Below are experts of layer 5 (counted from 0) of a mixture-of-experts language model. Rows are named router (the router's row for the expert), up (a neuron's input weights, with its number) and show model dimensions 0-159. Each number is 500 + 25 x the weight over its row's rms, rounded and kept within 0 to 999. Numbers have three digits each.
Before each expert's rows: "mostly gets" lists some tokens that are sent to it at least half of the time. This comes from a sample of Wikipedia text that the model never trained on.

# expert 3
mostly gets: " ", " \"", " Al", " re", " Re", " Ar"
router:503493466504437485505516526501502483460505499531427486528529509501494451468519482503513507529487472533507465504490518498525479485486500529486519457449488473535503455482482514489458508494471481584528481499510517535501519465528490505515496489522511491479521545520469478528545495505505514492467490519453489504464499473484480509487503527517475496545433489485527545503463493470531528517485516506493490506526504467491467510517528494548540507529474505472487482518502536491463511489518515
up6:442499460483470425517538501544507510460513500478529505503491528520517481491545508503496522509502493532448512537513453482483516497513488508521517539518514505519461468504495477476524470508506523526505468462509527541528495500510530436481453515502476474509517518506485529476443483506517468497510499522491447493517528481512555516480492490488503478455504475501513486460527519514498515517458525464499481515542525483500519538515512528490487490528516477525499500538481453494492517552482507
up7:496479487493502499527479569487482523519495551514549495509502515532473518493527500521466503491503502565482506508531490442517506461488527495516503447520504512518496493479483520511520476514425467455517496492490518509527544527506539448484494476515548536476513510518513481474519490531517516530468519484532491518492486531541460472446472483500507474523493470487514479508469502532515497442495509495492511476509483508550463545497512522492517498490468504529494472475493510469462512515490524
up8:505511484503538513503480496551496529508449495530455509496543505504463469510512492506524482519499549502536517486490504499501522533499482528487518525514519453539507458481564489498481552486473509522509462482483511489505554474451497482520508519504547516538530452517548517511510476466516491479534503524493472517487474483501462539481499460500487514488470524472503491546478491470543497541538514521510500511546497502504502486465511459489488481508473505550472490499460501491495521480520446
up9:512498456523506479513492464505510474499455512547459472438495527503495512473485512495471521526497484480500486519493548494493520522449523505510516477510457458531505525520515455482466508473508500513537462477503505531514522507498476481471517488486492520516504468484467474487560503502555455526485499471509524486522502496476508449468447536503552487539457469488533516495455509506509457477483503471552478442486505478482492519487484496503474484501479501513509515533496507528488514516494455
up10:486549446487519446495483514511501471517548471505447482479488517516504527489483531514531505478496516485494518459502478516537457479503462553490451501476443490486502516483507545474469437516468485503470495486493464506476536492498502532532532510482495535507525516536449490504501518524490485500505481485501485556473513500526487529524520496507459548515489485549439496491490457493493537505503496539514512486511528516494509472491533487521491497522467532503487467451510493502506517475510503

# expert 0
mostly gets: " film", "″", " under", " part", " land", " name"
router:490515482475503484497507468541490488485505512539491517526492491485477514489508501517482505491494469543530512497464510469490467467488480516492472458518481460502500503538500509488447491488504469464505509471472496516515476525535476527495447505487511543474504521473474495497497489497486464431566521514484531452499482520497552533485510502489512509511423543503482496447500492486518496503538530472485505519498509461526468525517508493531508489541495536544503427538495489494470516472525518
up6:517545458455493532519452488480500513527492475541484488481529482449496545493551497531525481514502512502507476486487508480513462512518530502540513537517519465490516475523521545479543489483462478467538492510456505479492472500522489536517482490470431556517464526482517490480487496492526491482533549512467518533491504509529516518481528532526476501512509475490488510514496476499474499515504509485481511523505474508485511519473473514488559487455532513519502443522504488534489500501473554
up7:509503474515468509491568521517516448526476545522479493482518510479503474495551476539507492510481488516532473530527467485524484507490493528478452501521540474534475468552470519500518535506487518466502502519520482473524482486514496514484503506548545468501511486536506518476476528529492486510492518472484503514547475523486515538495521446492529510533529477540540468478489488506506466508475511519485505546494489484499452509505510448499494546486528487524483542516542495514481462451507501
up8:462492480479485528476499562536538508500512472535532501484511507478448506515488532485496492477484499508477510515449509466494502505526526546476455490455460503478487552499488485509466466474506430506522499472467501519483472491473480525462462478523485496505520469484414515561495427514527493496489535483503510517486488532529490531519506507494519519508488496466494468506471503474465495521514512495454495495531490485495518536517488540524487507490478512533496504509521498475490485509527487
up9:537479578513464485525522494503504516490487501522552460513505537465492486473505518518512499484493466527464501520551526496515490466469512487489510444522514530535529482525513495425498489466476477474487518493508539486482512516498513492474492513487493515468483520518479518536505444523449531474511470510488529501464543488473519481477479515512484527485469486498498498529504491524482456539522502534490517505447517522484479480502501487468486517542550480484499474551500506478483461473484485
up10:478465519528468493482490468515462493491508545519533498548520449478426510503474474522460468528512466513505524517478524503486526497512474516481520490519484466487554488562521473520514496541502482518473553523493478520509456475508510539512462506540525519535473510469494512513479477508514497502520457509534465507538520473477534495492458481531518468522514487524484510475509465493518497491472509520486523518478529476535500498469493491471544530492518517531516492479495521504523545486507542

# expert 4
mostly gets: " University", " League", " season", " School", " him", " York"
router:483488480485478526546502547545481511490517511532451528500499490475504451504486473499482499499500464515514528469490496494485475489492513489474514475505473493474519473516529439481512510457504511482501496486506479451523516505495469544500489541482531511503505530542511475514503554460464518467504483573500478450460468529474542520463513512513488504512472531515485494525544474464531498516473515513460506540509466520526487538498483533470493523509450506539471500521460523500515499484504486
up6:528457489505499489494484473501523504482475479542510490471491489476484528515499535505514520505446479488500550518461452490529468550496487483540495493493493508506567511504512475491478514490532519497472490522454518486488475478512492505504541520534487509519520544446490510522464472485462533464472496520489445494482493505477470479521484497521499470469514516504486513490542476472461498516474439541492526447504475522520501508541518503487452492486482499442458501528521471497489500496502449
up7:526447464508483473530461514486507483443517499475512501520496545478517475511500516525507499466489470513509526511529481492493497510459492475522494444508482506499542506498538513475508491492499517447506510471509511474493553489516472505549495430472497492506487482515502478474459466447522497483530484511434478465516512496494550504501509493530531499529550482538509482526532470476472519459481520546501497535504460480512505525484475507494496523557503487516487509528491450489515486491494470
up8:509489488525539462481465508552480486465492491495492506474459517430489468503474485492487444528480490533473529522445517452506523533474487520501546521490480472527508485477496522514510521488517504505527479520521508470535481490533552478517510518495466504543497522442468537506497515505517504478493483484464456484543487497475513499478518480532487475548521464526479489473528522489513467542457511504516488497487518505490434475518493523484493484488499524524479519494500531526523510484547497
up9:489502478542513481503469517453502472513538512510494516532495519510500522497469521519515491472468499516488551492475489504507514509469525498473505507524511504493484468510526519464532485473515539509494460461485435462501482474547466501479476494508457525559496519528526518506459493505489493520469461509480446527496503539468532484474497509534494509505523532532479465495518478491478509487455518493496535534551533472514481503500493503458544487453464535499456505539454529475507499481486476
up10:479498457473499537476489464501526524493508474503550442509453427504470478481533537509454549500484504534497499474496507512520500487504520518476490513532475540466497452498538500487535480497492534494510464487516463517513522503458496522504492488501491531496497502528502498464549514468516505469468534507531497527498497503495485479490545540522530508502461526472481499535487548525485536507489524489503479502511503497496450473468507514460496487468490493491517480539545521472525525481561495